{"d_model": 192, "balance_bias": false, "router_z_loss": 0.001, "norm": "rmsnorm", "norm_place": "pre", "parallel_block": false, "init_std_up": 0.041, "optimizer": "muon", "lr_mult_down": 2.0, "batch_tokens": [65536, 131072], "steps": 5085}
Below are experts of layer 8 (counted from 0) of a mixture-of-experts language model. Rows are named router (the router's row for the expert), down (a neuron's output weights, with its number) and show model dimensions 0-191. Each number is 200 + 30 x the weight over its row's rms, rounded and kept within 0 to 999.
After each expert's rows: "comes before" lists some tokens at least twice as common just after its tokens as in all text. This comes from a sample of Wikipedia text that the model never trained on. Tokens count by the router's weight.

# expert 56
router,159,197,169,218,219,172,166,197,217,171,198,192,175,201,193,176,199,219,229,215,180,190,231,253,179,226,172,256,154,242,191,215,224,186,219,230,167,239,259,208,207,226,193,202,239,193,208,190,182,211,188,199,227,219,237,211,145,172,156,167,207,199,179,233,200,162,183,171,223,138,217,209,204,193,189,170,215,206,204,264,241,207,222,153,239,215,217,225,180,261,193,179,163,211,134,202,191,191,232,202,237,185,204,148,215,178,262,197,190,240,216,216,266,185,213,264,176,197,209,187,188,174,201,169,217,208,173,231,198,251,190,200,216,223,276,181,176,207,158,200,186,190,120,210,193,207,202,175,148,227,219,195,262,216,204,240,178,223,174,182,197,182,254,172,210,185,224,241,218,166,258,271,175,290,186,200,256,166,207,207,200,191,264,155,235,241,194,225,197,174,219,196
down2,236,215,221,217,158,200,192,220,229,180,180,204,233,170,212,224,187,215,209,244,201,155,149,167,172,169,224,125,200,230,202,196,188,198,176,201,227,218,201,188,137,217,212,212,135,203,188,229,205,191,195,167,226,203,182,181,224,249,233,185,202,197,271,256,198,218,269,194,165,204,198,211,212,203,204,197,203,192,160,223,165,173,203,222,195,236,160,198,209,202,215,205,265,224,241,241,163,161,160,186,202,151,166,232,184,174,220,214,241,195,210,163,224,188,228,264,152,202,191,203,198,183,193,147,235,181,180,161,227,211,246,197,195,216,245,265,208,189,258,186,253,182,218,202,201,171,212,181,228,146,196,144,243,195,191,285,203,205,203,204,185,140,176,197,184,178,248,168,250,182,192,227,277,138,198,182,191,172,195,253,191,160,233,182,179,231,200,235,168,238,177,209
comes before: ", ", "'", ". ", "-", "; ", "er "

# expert 62
router,183,196,117,243,233,197,169,229,229,197,240,221,163,239,187,191,202,273,214,242,202,252,224,232,175,266,188,201,222,203,230,242,181,165,156,253,204,249,230,205,232,245,126,199,196,156,239,234,173,222,180,248,208,209,200,166,196,175,197,186,217,174,224,195,161,186,142,172,220,205,274,226,228,198,200,187,230,194,258,219,213,234,210,190,222,131,215,218,177,205,167,215,182,136,175,184,187,240,206,244,219,241,205,189,220,265,230,188,242,230,195,184,227,242,202,210,174,208,169,159,167,190,204,212,145,216,184,222,230,212,214,110,205,195,216,199,196,204,204,203,219,163,186,182,192,171,196,210,179,217,231,213,201,247,196,223,202,210,176,175,228,177,248,204,223,189,204,184,235,184,227,245,194,241,154,176,277,183,203,233,166,175,223,152,195,199,187,204,171,176,180,197
down0,239,75,238,191,158,202,166,180,207,180,184,275,244,218,177,196,185,190,207,215,200,203,177,229,232,188,216,175,219,233,171,200,220,223,181,199,165,192,174,197,210,224,238,176,196,188,234,179,225,188,158,145,198,199,202,195,186,188,209,234,168,203,189,202,206,196,237,216,200,137,128,178,179,202,204,199,187,249,185,179,245,190,158,190,233,200,203,240,196,258,189,232,223,249,175,181,234,157,268,153,209,166,225,205,174,181,193,205,204,201,223,166,170,155,209,188,205,214,195,204,238,212,192,229,213,199,194,179,194,154,194,172,175,201,139,177,193,205,180,169,214,174,231,185,250,151,183,214,206,134,233,210,192,215,212,170,213,204,185,213,207,217,154,97,191,182,271,252,193,195,185,159,264,132,202,189,209,167,238,212,226,225,196,178,234,248,160,169,211,194,224,177
comes before: "==", "===", "of ", "also", "career", "===="

# expert 13
router,172,149,154,180,207,205,182,173,202,196,205,221,184,172,141,181,207,246,200,213,197,216,195,205,170,212,190,247,162,215,217,230,187,185,164,194,184,241,220,215,213,197,165,217,243,151,174,204,181,190,170,207,216,230,235,195,135,201,195,166,251,200,216,220,196,191,119,177,212,183,218,191,192,199,202,205,220,218,206,218,209,208,218,195,208,201,269,197,154,229,183,227,186,135,188,188,213,235,207,224,175,236,213,173,236,219,267,134,242,221,223,223,210,241,201,230,166,201,193,169,178,203,158,201,221,155,185,227,227,193,197,169,218,239,224,213,180,196,144,202,158,178,177,183,212,194,154,181,198,208,206,216,214,242,233,235,146,264,203,183,214,146,265,185,263,198,206,209,212,262,250,258,193,191,149,184,195,183,235,197,185,119,242,125,147,229,166,203,158,213,165,161
down0,228,191,256,170,204,195,197,238,158,195,153,193,179,184,201,197,245,204,215,239,206,201,207,218,160,200,168,202,182,209,171,207,187,205,219,193,260,174,208,153,206,273,177,180,193,193,206,224,184,163,177,222,155,234,168,181,195,151,172,268,179,305,189,192,199,201,204,212,256,213,282,240,247,205,178,217,203,199,228,221,195,208,204,184,216,168,197,247,168,175,166,199,199,178,180,181,186,208,203,234,205,179,198,209,217,209,216,235,224,199,166,248,236,192,178,198,184,222,227,224,172,184,201,151,249,230,214,187,184,206,241,209,143,185,203,149,213,191,237,207,189,229,179,215,203,216,169,132,170,232,182,221,245,206,169,199,219,231,206,198,273,243,170,171,196,184,256,233,231,173,152,231,232,178,186,238,224,227,163,264,191,282,191,213,240,161,200,148,257,175,171,200
comes before: ": ", "\n", "by", "): ", "/ ", ")"

# expert 47
router,173,192,201,262,202,197,161,212,203,196,209,246,172,184,209,172,216,216,229,230,186,252,219,208,175,216,191,242,191,220,175,196,193,201,208,187,185,210,234,242,264,227,203,193,215,175,171,202,160,223,163,224,248,212,249,170,167,198,168,205,288,161,203,212,134,174,150,117,238,189,211,230,254,230,206,199,232,210,198,198,197,193,193,175,197,208,208,208,169,221,194,194,209,182,180,248,212,222,258,198,240,207,218,186,216,211,199,151,229,215,223,199,206,224,197,213,188,198,171,198,163,206,203,167,143,240,92,216,190,259,159,187,273,216,203,171,202,234,158,200,170,137,188,172,204,157,160,157,199,223,202,205,192,217,223,252,171,202,193,197,231,178,236,197,231,177,234,198,297,206,225,218,203,193,169,174,219,206,240,194,210,182,180,204,200,179,185,253,200,189,270,154
down0,175,194,208,177,243,198,144,228,195,211,194,197,177,166,153,184,149,190,178,193,181,225,225,211,155,216,163,196,205,194,188,231,166,171,203,194,206,202,184,213,222,170,210,226,200,261,177,152,196,204,232,211,185,199,172,197,242,207,215,173,191,247,192,189,236,187,201,171,159,183,215,178,178,145,274,210,231,173,169,214,200,189,254,201,202,207,299,227,254,203,161,183,220,168,207,172,172,187,160,178,229,185,205,208,163,216,214,229,184,213,191,235,256,212,172,203,93,292,181,221,198,246,217,214,153,168,187,210,169,222,177,190,281,264,160,224,194,209,220,202,196,162,167,208,201,207,130,205,173,189,192,203,202,178,193,181,199,156,207,208,186,185,226,217,223,232,192,206,199,192,230,178,191,232,149,200,172,190,260,197,220,208,194,211,172,167,161,188,121,132,217,169
comes before: "| ", ".", "|", "0 ", "; ", "1 "

# expert 39
router,191,186,167,227,195,190,201,212,211,213,259,252,195,230,157,193,244,202,248,208,220,208,198,225,144,272,139,191,216,230,246,215,151,177,147,190,169,215,186,218,224,244,154,252,207,116,195,209,212,217,158,203,195,241,195,194,181,185,200,172,217,193,247,213,176,193,137,189,194,200,263,237,249,204,210,189,224,234,283,236,218,199,213,209,197,182,198,202,207,198,130,230,158,124,182,213,189,285,212,213,189,205,231,192,209,181,236,209,203,212,233,207,214,201,201,200,132,183,183,199,183,195,172,187,155,213,192,224,264,193,205,204,222,221,213,196,200,210,213,183,209,201,189,201,202,188,187,157,202,223,211,203,205,216,218,246,166,222,183,177,212,162,241,224,209,185,267,265,228,222,203,268,201,206,176,191,230,171,226,194,195,177,262,138,238,194,201,214,188,180,182,130
down0,240,192,210,199,206,201,169,200,193,242,193,209,244,205,190,229,178,234,239,214,201,184,196,194,227,227,250,227,154,204,198,198,134,222,189,209,140,241,215,198,181,147,225,179,201,173,221,194,206,237,167,231,186,190,203,173,191,253,201,198,236,197,189,194,196,221,244,260,137,227,262,163,182,180,170,131,89,225,233,216,143,209,210,194,203,223,211,212,217,169,253,200,187,144,170,224,183,190,185,129,165,217,219,206,223,224,176,236,161,212,167,205,249,159,192,183,179,229,201,193,201,203,173,189,240,198,195,192,226,202,257,141,184,200,214,181,153,156,188,226,180,187,173,213,186,186,208,178,201,210,200,195,165,123,204,184,199,195,188,124,226,193,138,207,212,130,171,206,219,235,191,225,147,209,144,203,215,173,225,146,184,220,199,197,191,137,188,186,213,177,228,192
comes before: "- ", "The ", "| ", "In ", "==", "He "

# expert 40
router,134,156,171,188,235,193,212,211,207,160,255,222,164,175,212,167,194,217,254,222,240,221,242,220,140,265,174,173,210,223,181,203,208,173,194,223,171,179,170,208,221,227,189,205,204,185,198,169,154,213,180,235,223,201,203,149,137,208,169,165,232,192,211,196,160,213,166,209,207,157,194,217,229,197,187,168,206,214,170,230,204,219,253,201,202,199,197,240,182,227,190,211,196,192,164,201,217,212,234,212,208,194,226,201,246,187,201,176,209,201,196,213,186,269,216,197,116,164,133,200,123,200,199,153,156,213,196,189,200,229,177,118,256,221,253,168,183,238,210,197,211,150,208,202,215,197,185,216,212,223,236,183,206,248,202,252,214,237,181,161,255,118,208,221,220,183,233,205,269,200,225,208,199,219,154,177,202,187,229,204,169,189,206,182,178,257,198,222,171,155,190,135
down2,230,244,124,170,203,190,149,241,224,215,183,224,161,150,180,217,179,172,230,234,196,176,192,187,161,213,201,182,212,243,188,162,173,201,226,240,195,207,176,196,193,159,196,237,147,228,236,264,242,182,163,174,179,213,195,206,156,159,233,114,187,215,191,167,193,215,159,171,219,174,184,191,208,212,225,219,202,191,141,188,269,202,251,222,251,188,176,199,191,156,193,237,198,215,160,191,214,221,216,221,194,227,182,157,230,212,158,183,243,196,164,149,212,208,231,235,208,148,198,203,181,177,187,194,156,183,192,212,202,174,176,204,190,162,178,189,172,168,217,203,161,209,251,204,158,187,194,221,197,173,184,166,243,203,133,151,177,206,131,183,226,197,252,182,183,192,238,170,254,242,232,242,175,206,211,175,183,172,190,201,140,200,184,198,158,224,276,183,217,222,171,154
comes before: "0", "5", "9", "6", "8", "4"

# expert 24
router,156,119,126,234,200,177,186,161,227,181,197,169,193,223,206,215,214,213,217,190,163,198,261,220,216,173,169,236,146,219,187,230,198,195,210,223,200,207,224,230,193,228,159,181,216,183,233,214,167,236,157,211,192,250,220,195,171,161,202,185,232,206,206,221,191,218,204,193,202,174,198,213,207,214,203,182,206,196,204,195,262,223,207,201,231,201,225,200,147,227,200,223,197,181,192,214,209,210,211,251,199,225,197,164,220,180,245,214,191,261,217,235,242,207,230,213,184,172,125,195,187,141,158,201,174,228,169,230,193,254,184,198,175,218,265,200,136,188,202,149,185,198,200,192,199,199,136,178,185,215,212,219,243,263,217,232,214,226,194,159,221,199,230,201,205,188,241,221,254,216,286,241,157,283,191,183,275,197,207,237,207,139,269,167,221,223,183,204,169,172,175,182
down0,202,181,177,144,178,182,191,249,170,231,242,207,174,203,217,170,228,158,196,225,218,234,208,287,194,211,219,188,164,232,198,204,249,170,194,209,180,116,266,180,172,211,223,212,183,208,207,178,245,202,251,150,261,206,192,193,234,226,223,208,208,221,208,208,257,125,223,162,140,215,175,189,190,194,179,191,192,252,214,271,202,208,194,176,201,159,173,196,241,209,209,194,170,157,176,157,142,181,247,195,165,169,180,179,219,193,214,242,236,197,254,241,196,146,171,223,216,210,178,186,207,182,180,221,234,178,233,191,231,164,194,239,192,160,167,201,181,145,188,169,220,158,181,162,182,194,257,231,258,222,228,165,185,191,207,204,172,218,209,181,188,173,228,187,214,152,221,235,161,214,171,175,189,196,214,216,221,226,165,226,192,168,183,230,263,183,186,166,146,219,193,220
comes before: ", ", ". ", ".", "\" ", ": ", "ing "

# expert 38
router,202,171,200,245,281,213,184,265,230,172,231,196,142,202,180,180,226,230,237,215,202,199,223,246,192,223,160,207,207,242,208,217,197,184,163,257,202,218,206,231,210,268,174,220,235,184,208,221,201,206,194,190,240,211,232,186,211,215,164,174,199,182,243,236,162,165,151,199,290,176,199,184,179,205,153,212,233,215,251,202,207,220,282,162,199,162,217,203,202,240,194,248,223,192,201,153,203,235,196,219,221,239,220,156,270,207,195,200,236,256,210,247,222,253,203,209,155,187,138,123,248,199,210,158,204,216,190,194,247,203,179,160,201,217,215,166,203,218,153,166,183,162,183,188,223,156,166,213,181,197,218,210,248,262,204,199,204,216,194,207,194,168,220,197,206,184,210,193,167,191,227,209,203,248,196,178,290,187,222,218,195,211,216,199,158,194,197,208,162,183,174,195
down0,218,176,231,264,202,185,226,181,198,155,163,170,183,177,209,193,182,173,160,248,187,239,199,193,177,198,177,206,193,187,208,198,178,205,193,232,185,177,200,154,219,245,165,236,202,137,200,204,203,242,187,174,202,248,176,138,129,173,213,211,237,220,147,182,196,248,229,162,227,209,231,193,264,180,234,236,173,189,188,204,214,219,244,246,168,241,239,221,256,223,163,181,199,196,237,203,226,229,251,234,221,213,199,183,196,187,215,233,200,192,149,172,177,208,200,190,210,222,192,234,194,249,293,162,168,207,211,217,260,192,218,178,212,235,200,173,176,152,229,218,219,205,123,206,239,200,182,197,167,183,251,242,123,183,251,186,165,154,194,177,150,224,188,213,231,216,132,228,152,227,184,180,213,211,196,218,166,188,213,200,160,156,226,218,190,225,198,195,198,193,162,222
comes before: "of ", "in ", "and ", "was ", "for ", "to "

# expert 51
router,179,157,174,211,220,176,210,228,215,182,218,252,145,198,190,183,201,205,272,250,226,227,210,205,111,223,197,176,204,203,220,221,199,171,180,237,150,248,226,203,218,188,192,208,199,202,158,183,130,206,190,234,238,204,207,153,169,157,179,199,266,201,197,234,173,167,165,197,222,189,220,221,223,213,182,181,213,217,205,197,190,210,194,211,191,208,225,245,207,234,137,238,195,192,212,152,215,215,228,190,187,220,232,205,250,211,187,165,205,190,200,225,257,265,201,198,176,155,192,202,192,186,191,168,176,273,184,248,209,180,201,152,281,227,256,169,162,201,210,215,161,186,217,130,223,171,168,177,203,273,216,160,201,207,238,255,221,247,171,177,211,196,217,204,222,183,206,207,208,223,208,195,211,251,182,174,197,193,235,181,183,118,233,173,206,263,199,234,172,189,225,167
down2,182,198,148,191,216,170,244,233,228,187,141,154,195,229,201,247,217,205,252,215,180,172,212,213,150,226,268,153,180,139,205,209,203,173,244,252,175,233,171,193,196,237,227,293,159,224,182,195,148,179,214,227,198,189,167,175,152,258,243,165,215,225,204,234,248,218,162,170,183,194,180,181,168,207,184,240,200,211,174,129,191,254,227,197,241,229,222,203,212,199,192,156,174,208,197,182,163,207,216,232,242,171,151,173,221,250,215,181,166,195,220,214,190,201,212,189,198,208,192,181,187,195,202,178,121,207,257,210,185,157,231,178,199,199,181,209,239,199,242,259,183,239,187,179,173,219,210,202,189,200,154,163,247,164,199,220,227,250,188,170,202,236,155,160,155,221,179,204,194,196,205,171,217,177,194,207,203,238,187,210,140,230,217,225,201,204,214,258,239,212,235,207
comes before: "the ", "201", "200", "202", "199", "198"

# expert 28
router,206,182,198,211,232,194,185,176,256,186,201,177,153,190,160,184,224,208,212,253,228,202,230,235,182,183,138,206,204,199,223,206,158,155,189,199,178,178,192,217,202,249,201,269,213,199,218,234,168,222,211,231,200,214,232,164,178,175,169,208,230,110,270,210,194,179,186,204,279,210,229,227,213,193,221,173,205,194,239,231,220,218,192,175,222,164,196,216,116,228,172,197,156,167,174,170,219,222,218,207,191,230,208,176,192,248,217,192,234,198,235,253,216,226,217,226,187,195,177,172,183,198,157,192,170,197,204,205,198,225,190,163,215,201,189,182,195,221,154,199,222,190,166,149,250,182,178,200,158,204,219,276,231,233,212,202,163,220,174,185,262,168,219,228,277,150,218,235,198,234,218,208,152,197,161,171,177,212,201,263,188,151,216,180,186,192,142,206,119,175,182,157
down0,190,239,211,175,254,204,146,192,182,272,168,224,152,210,194,223,233,197,215,222,222,199,154,260,201,192,147,211,181,230,218,200,219,184,219,211,181,182,201,246,146,229,179,224,132,219,174,225,188,192,203,233,213,252,175,191,188,210,237,193,210,222,209,158,152,201,198,215,158,201,190,212,190,186,237,218,189,191,204,206,225,216,217,150,230,254,181,233,162,216,199,228,175,214,228,221,162,206,151,227,210,211,192,184,233,192,167,211,170,234,221,203,181,207,188,232,188,228,152,154,287,221,184,221,119,232,237,167,184,157,198,233,216,153,194,241,205,190,224,195,182,198,253,149,120,147,230,227,169,176,170,183,159,189,195,224,196,228,238,207,198,188,232,186,214,198,217,174,194,202,245,137,172,206,181,193,192,205,218,210,157,169,148,154,233,195,221,217,252,205,143,264
comes before: "in ", "to ", "a ", "by ", "as ", "been "

# expert 59
router,200,180,163,180,173,183,201,279,246,188,201,265,177,225,186,156,205,217,187,250,211,214,204,205,137,205,161,180,200,192,259,231,183,175,183,207,182,211,222,227,193,225,164,217,210,182,168,187,142,276,178,190,254,205,199,159,181,197,184,153,261,178,224,235,187,212,193,190,206,188,210,215,240,277,208,160,192,222,230,228,198,197,254,202,214,228,195,231,205,210,83,235,174,190,177,149,197,175,218,211,195,226,191,183,221,232,244,169,210,232,212,232,220,226,229,189,211,120,203,187,220,188,224,161,166,211,200,229,243,199,144,197,240,246,184,215,193,235,198,168,142,183,144,142,213,149,183,207,169,210,198,206,221,216,216,214,142,204,187,172,199,176,201,231,210,152,225,236,222,200,186,206,160,242,189,215,217,194,217,208,217,175,234,174,226,240,180,218,173,162,168,189
down0,175,171,202,229,195,180,233,186,213,236,175,209,200,153,233,200,169,167,188,182,196,172,259,187,204,197,181,198,202,205,228,138,169,169,180,181,246,204,197,202,275,164,183,223,211,190,213,218,149,174,196,232,239,176,203,142,150,180,215,201,192,248,210,209,209,145,200,206,172,210,213,203,137,162,167,238,220,269,167,148,154,214,171,198,181,233,230,196,207,169,183,218,189,188,198,209,151,106,234,177,138,198,167,209,231,140,204,186,225,165,167,209,223,198,226,185,165,158,173,157,166,199,209,247,233,187,242,209,205,191,197,238,247,212,157,171,155,197,226,196,197,204,211,183,267,235,246,219,139,202,178,173,183,186,221,226,265,225,207,231,231,201,202,179,242,190,174,148,153,171,196,159,214,212,237,187,202,213,173,155,169,145,199,215,163,204,215,179,219,232,182,188
comes before: "and ", "the ", "which ", "but ", "he ", "a "

# expert 31
router,197,180,195,181,245,185,199,193,227,198,174,223,202,225,200,198,236,191,203,185,209,223,240,201,163,239,132,269,181,263,233,184,187,184,152,211,198,222,200,201,268,206,194,246,198,147,217,209,140,217,150,196,221,213,230,201,175,154,190,163,221,175,183,200,189,176,194,181,195,141,214,218,208,254,200,196,199,189,192,196,227,225,224,141,181,162,196,202,205,226,144,213,88,172,159,176,242,256,212,206,189,221,199,200,275,237,199,189,237,232,266,213,226,207,203,259,169,158,149,173,207,204,187,179,192,245,211,216,248,189,162,205,220,258,225,220,198,209,205,214,148,205,154,220,251,190,213,167,204,222,217,179,203,215,203,205,185,245,224,192,179,203,267,186,207,178,238,254,242,270,201,186,184,206,175,182,208,155,212,218,205,162,202,184,190,220,210,234,186,188,198,145
down0,179,186,217,180,139,200,182,211,151,196,220,175,190,181,182,235,198,198,179,228,197,209,177,221,254,176,199,188,254,209,221,220,165,208,191,153,225,208,218,181,196,133,155,162,186,143,184,237,184,158,227,217,215,165,226,227,194,169,198,218,195,188,225,195,180,200,204,205,203,263,194,212,155,207,178,243,195,171,192,194,186,189,225,170,211,185,187,210,203,268,231,182,183,163,166,278,192,184,173,177,234,201,181,247,186,210,194,179,190,197,212,169,220,212,217,181,135,196,246,234,209,128,215,213,207,240,181,226,197,258,233,167,193,241,141,161,207,187,189,140,206,181,189,202,168,198,150,123,185,255,221,148,227,231,187,175,180,188,190,152,231,139,202,166,217,188,192,143,169,229,230,201,227,195,180,152,213,213,198,229,269,131,186,238,213,227,146,164,203,212,147,192
comes before: "- ", "| ", "• ", "= ", "The ", "Born"

# expert 57
router,181,198,162,266,220,202,168,180,219,209,212,257,184,220,184,158,212,223,227,243,222,254,222,202,173,254,198,225,223,247,189,208,160,176,186,217,189,203,278,231,214,254,131,260,189,212,164,229,196,198,176,242,204,214,230,181,190,202,186,156,276,175,241,209,138,189,147,164,267,215,213,204,233,272,205,201,222,202,198,187,198,236,209,200,179,203,219,199,160,221,189,221,163,165,171,216,206,230,206,238,235,215,230,140,212,271,205,180,271,221,198,228,182,211,189,186,170,198,181,180,177,196,208,195,207,208,165,224,222,199,190,183,215,204,229,184,178,219,201,234,201,160,197,150,203,188,172,215,199,253,242,226,194,205,189,181,177,246,141,199,261,181,240,177,216,168,223,223,228,214,226,250,203,227,207,176,200,192,215,230,192,174,204,169,186,160,162,288,167,201,193,157
down0,210,179,201,206,216,163,150,156,165,213,189,215,226,143,185,163,118,208,195,154,181,229,181,203,242,169,169,175,246,186,171,136,221,170,195,151,259,199,172,271,197,189,185,264,224,193,209,184,159,213,271,212,252,220,149,175,202,217,203,199,217,180,146,164,207,204,193,203,186,172,194,159,179,205,264,164,223,196,204,180,207,213,224,192,198,203,186,207,217,191,177,234,213,218,211,213,231,213,193,228,176,122,165,175,249,197,229,192,216,164,185,157,187,254,141,239,201,179,190,196,155,240,236,222,160,173,211,157,135,190,158,188,179,214,222,190,243,220,197,236,229,234,200,185,207,221,195,215,252,181,207,181,211,234,193,200,167,160,187,216,180,132,223,203,195,200,173,232,189,151,207,224,164,210,233,164,213,187,188,151,195,179,198,203,198,146,192,277,182,175,203,164
comes before: "| ", "|", "(", "/ ", "m ", "km"

# expert 9
router,177,158,151,217,225,188,192,244,184,167,204,186,228,193,164,159,212,267,169,212,194,213,201,202,187,229,155,209,109,234,215,186,211,174,179,272,206,242,216,209,225,211,195,199,219,157,174,196,211,203,150,212,216,284,215,190,115,159,162,182,209,207,211,223,193,188,194,180,206,193,224,222,203,216,116,112,221,226,169,229,231,237,203,198,287,176,190,208,154,231,182,232,172,184,144,209,212,195,205,177,219,217,265,156,181,206,213,180,227,233,243,214,201,191,226,273,182,186,191,213,153,149,190,189,205,223,183,259,185,243,172,213,227,206,236,192,144,225,205,188,137,189,222,191,223,167,192,183,169,226,213,217,222,223,196,219,222,184,183,193,207,222,209,187,217,191,217,209,200,222,243,230,185,227,146,179,239,179,191,222,217,184,228,186,233,196,168,235,202,156,208,204
down0,175,214,217,187,152,237,258,214,237,188,152,188,156,233,209,207,209,167,180,235,151,189,190,157,196,201,194,165,144,218,186,222,203,225,175,197,196,223,186,203,193,249,243,177,209,208,253,207,219,156,163,191,189,227,188,204,180,169,209,203,235,135,209,151,190,181,149,228,194,207,172,155,211,157,159,212,193,211,176,237,161,191,178,263,200,247,234,239,233,169,178,174,192,233,203,247,194,216,210,144,191,214,209,191,196,206,245,201,218,260,228,147,158,173,193,222,183,194,204,202,148,253,227,223,193,207,221,178,231,204,185,206,201,211,174,256,181,188,174,161,178,234,221,204,221,249,217,164,163,242,242,195,153,195,188,202,183,119,273,212,201,177,164,181,185,208,125,163,251,248,190,183,177,219,190,230,201,211,209,206,177,206,213,176,182,191,280,220,198,234,240,260
comes before: ", ", "'", "\n", "i ", "o ", "a"

# expert 50
router,183,225,184,257,266,192,167,176,280,194,235,213,179,152,152,167,211,231,214,313,198,222,207,249,190,231,209,161,207,212,192,216,131,180,181,204,154,232,229,235,227,204,185,187,239,195,147,203,163,248,172,246,207,212,219,156,181,125,182,177,189,138,229,213,171,179,166,181,230,196,228,209,234,225,179,185,242,216,213,226,207,224,196,147,215,162,246,251,157,232,156,205,198,174,158,191,199,197,221,220,225,218,211,177,238,203,206,198,181,238,215,228,221,242,257,193,158,169,169,138,210,174,192,175,204,192,187,189,183,201,162,199,219,173,193,151,196,207,181,214,177,182,139,219,234,181,160,182,171,224,209,236,214,203,253,188,194,211,195,166,201,192,224,211,230,202,238,199,221,256,204,205,211,219,193,167,217,188,197,180,209,134,201,207,153,211,171,208,161,168,170,183
down0,199,218,162,221,192,156,168,185,195,186,153,196,216,181,187,169,210,157,146,198,211,168,212,268,251,203,236,185,182,196,201,162,252,163,243,221,209,136,237,184,212,234,180,221,192,226,213,203,206,219,173,193,138,186,224,162,223,214,175,187,270,197,222,170,226,191,155,228,214,192,210,247,181,255,176,151,165,207,182,223,197,217,206,187,200,195,231,208,246,189,152,217,209,182,214,208,248,216,181,175,231,209,179,212,210,233,178,145,168,250,204,174,211,160,197,252,217,194,171,216,202,159,195,207,173,215,267,194,205,229,122,204,222,185,168,257,166,181,152,202,143,161,207,175,207,177,177,195,178,204,204,253,240,139,224,217,189,208,197,231,177,256,175,228,201,265,171,237,201,246,194,212,198,202,169,246,236,149,185,242,236,173,259,159,179,200,144,194,204,185,182,194
comes before: "to ", "the ", "in ", "a ", "by ", "on "

# expert 36
router,173,192,202,196,183,205,216,264,218,198,174,282,170,200,190,194,206,206,264,249,194,199,226,211,186,216,176,208,200,221,193,219,150,136,197,184,191,189,270,228,262,238,168,202,184,161,212,267,133,244,192,237,226,219,214,166,159,202,188,177,277,182,209,231,154,195,137,162,233,146,223,213,260,209,169,203,216,219,264,231,224,220,214,180,224,172,211,204,222,200,194,253,160,197,181,207,212,225,232,219,195,215,223,218,199,205,207,168,216,229,249,212,222,207,235,195,174,188,172,169,184,165,147,183,176,181,172,250,206,183,147,165,234,243,194,209,216,191,151,196,163,161,168,179,190,190,205,138,193,254,198,165,206,179,223,239,225,188,185,185,216,205,209,224,258,185,221,283,200,219,207,253,143,198,200,166,218,180,209,183,239,191,218,191,173,190,204,217,199,181,231,193
down2,199,230,160,256,203,205,191,208,201,145,224,165,145,180,132,241,219,197,155,234,222,202,255,176,200,216,156,133,168,189,200,147,213,171,179,200,248,198,242,228,247,147,217,176,262,181,188,211,156,190,187,217,196,198,151,237,207,208,279,175,165,214,216,231,231,225,222,221,210,191,164,193,187,203,209,205,238,203,209,195,176,212,211,181,231,190,253,234,172,186,235,223,158,186,215,179,212,140,213,237,202,210,240,245,181,226,160,223,161,220,178,180,235,217,205,178,165,210,244,241,199,180,227,187,199,214,162,189,194,195,184,188,220,220,175,208,261,212,248,209,203,182,201,211,176,228,215,240,169,238,194,179,227,176,197,241,206,185,194,231,231,194,242,272,206,230,177,146,177,195,214,165,208,260,187,221,211,154,295,189,222,220,253,186,153,216,243,201,218,231,193,183
comes before: " ", "0 ", "1", "1 ", "2", "— "

# expert 4
router,196,219,178,187,184,173,186,191,201,169,254,253,168,246,184,189,216,206,206,255,186,198,238,184,158,237,186,196,182,200,175,218,186,198,196,233,158,217,229,230,250,216,148,207,210,170,155,196,182,284,171,205,216,208,192,159,177,160,209,168,206,205,246,241,181,202,188,152,250,144,261,175,242,251,180,161,226,204,237,212,186,213,232,169,205,162,206,257,226,202,138,226,188,208,179,189,244,206,233,228,217,197,204,204,219,192,200,161,213,201,239,190,208,259,222,213,190,166,215,207,217,161,202,176,166,165,198,257,197,202,199,155,256,226,200,193,195,186,209,223,191,170,136,181,253,129,228,181,202,231,218,243,225,191,238,234,96,182,188,170,201,185,241,219,230,206,194,254,203,234,213,210,134,206,181,176,218,146,235,217,227,166,214,181,214,240,181,205,209,199,225,172
down0,163,177,199,169,238,147,190,182,223,195,142,153,189,203,234,204,203,174,185,227,187,270,194,136,182,218,236,209,170,231,207,194,221,206,170,140,160,196,174,128,238,155,186,231,160,157,198,176,188,167,223,214,136,210,185,260,169,175,143,212,209,236,214,217,240,213,194,144,208,237,174,243,208,195,258,213,162,188,241,196,232,199,198,184,203,197,220,221,250,190,198,135,191,171,228,204,221,182,166,196,158,206,163,161,167,217,215,210,195,181,238,228,172,160,205,213,194,182,256,110,165,160,228,225,175,221,181,199,150,219,223,194,163,182,200,180,192,180,169,264,230,156,196,172,182,173,183,270,218,206,234,193,219,164,200,208,242,208,198,143,197,201,235,181,153,229,210,163,184,213,206,149,201,207,172,191,155,162,218,212,213,166,193,215,170,212,195,204,209,229,227,215
comes before: "the ", "a ", "his ", "K", "R", "H"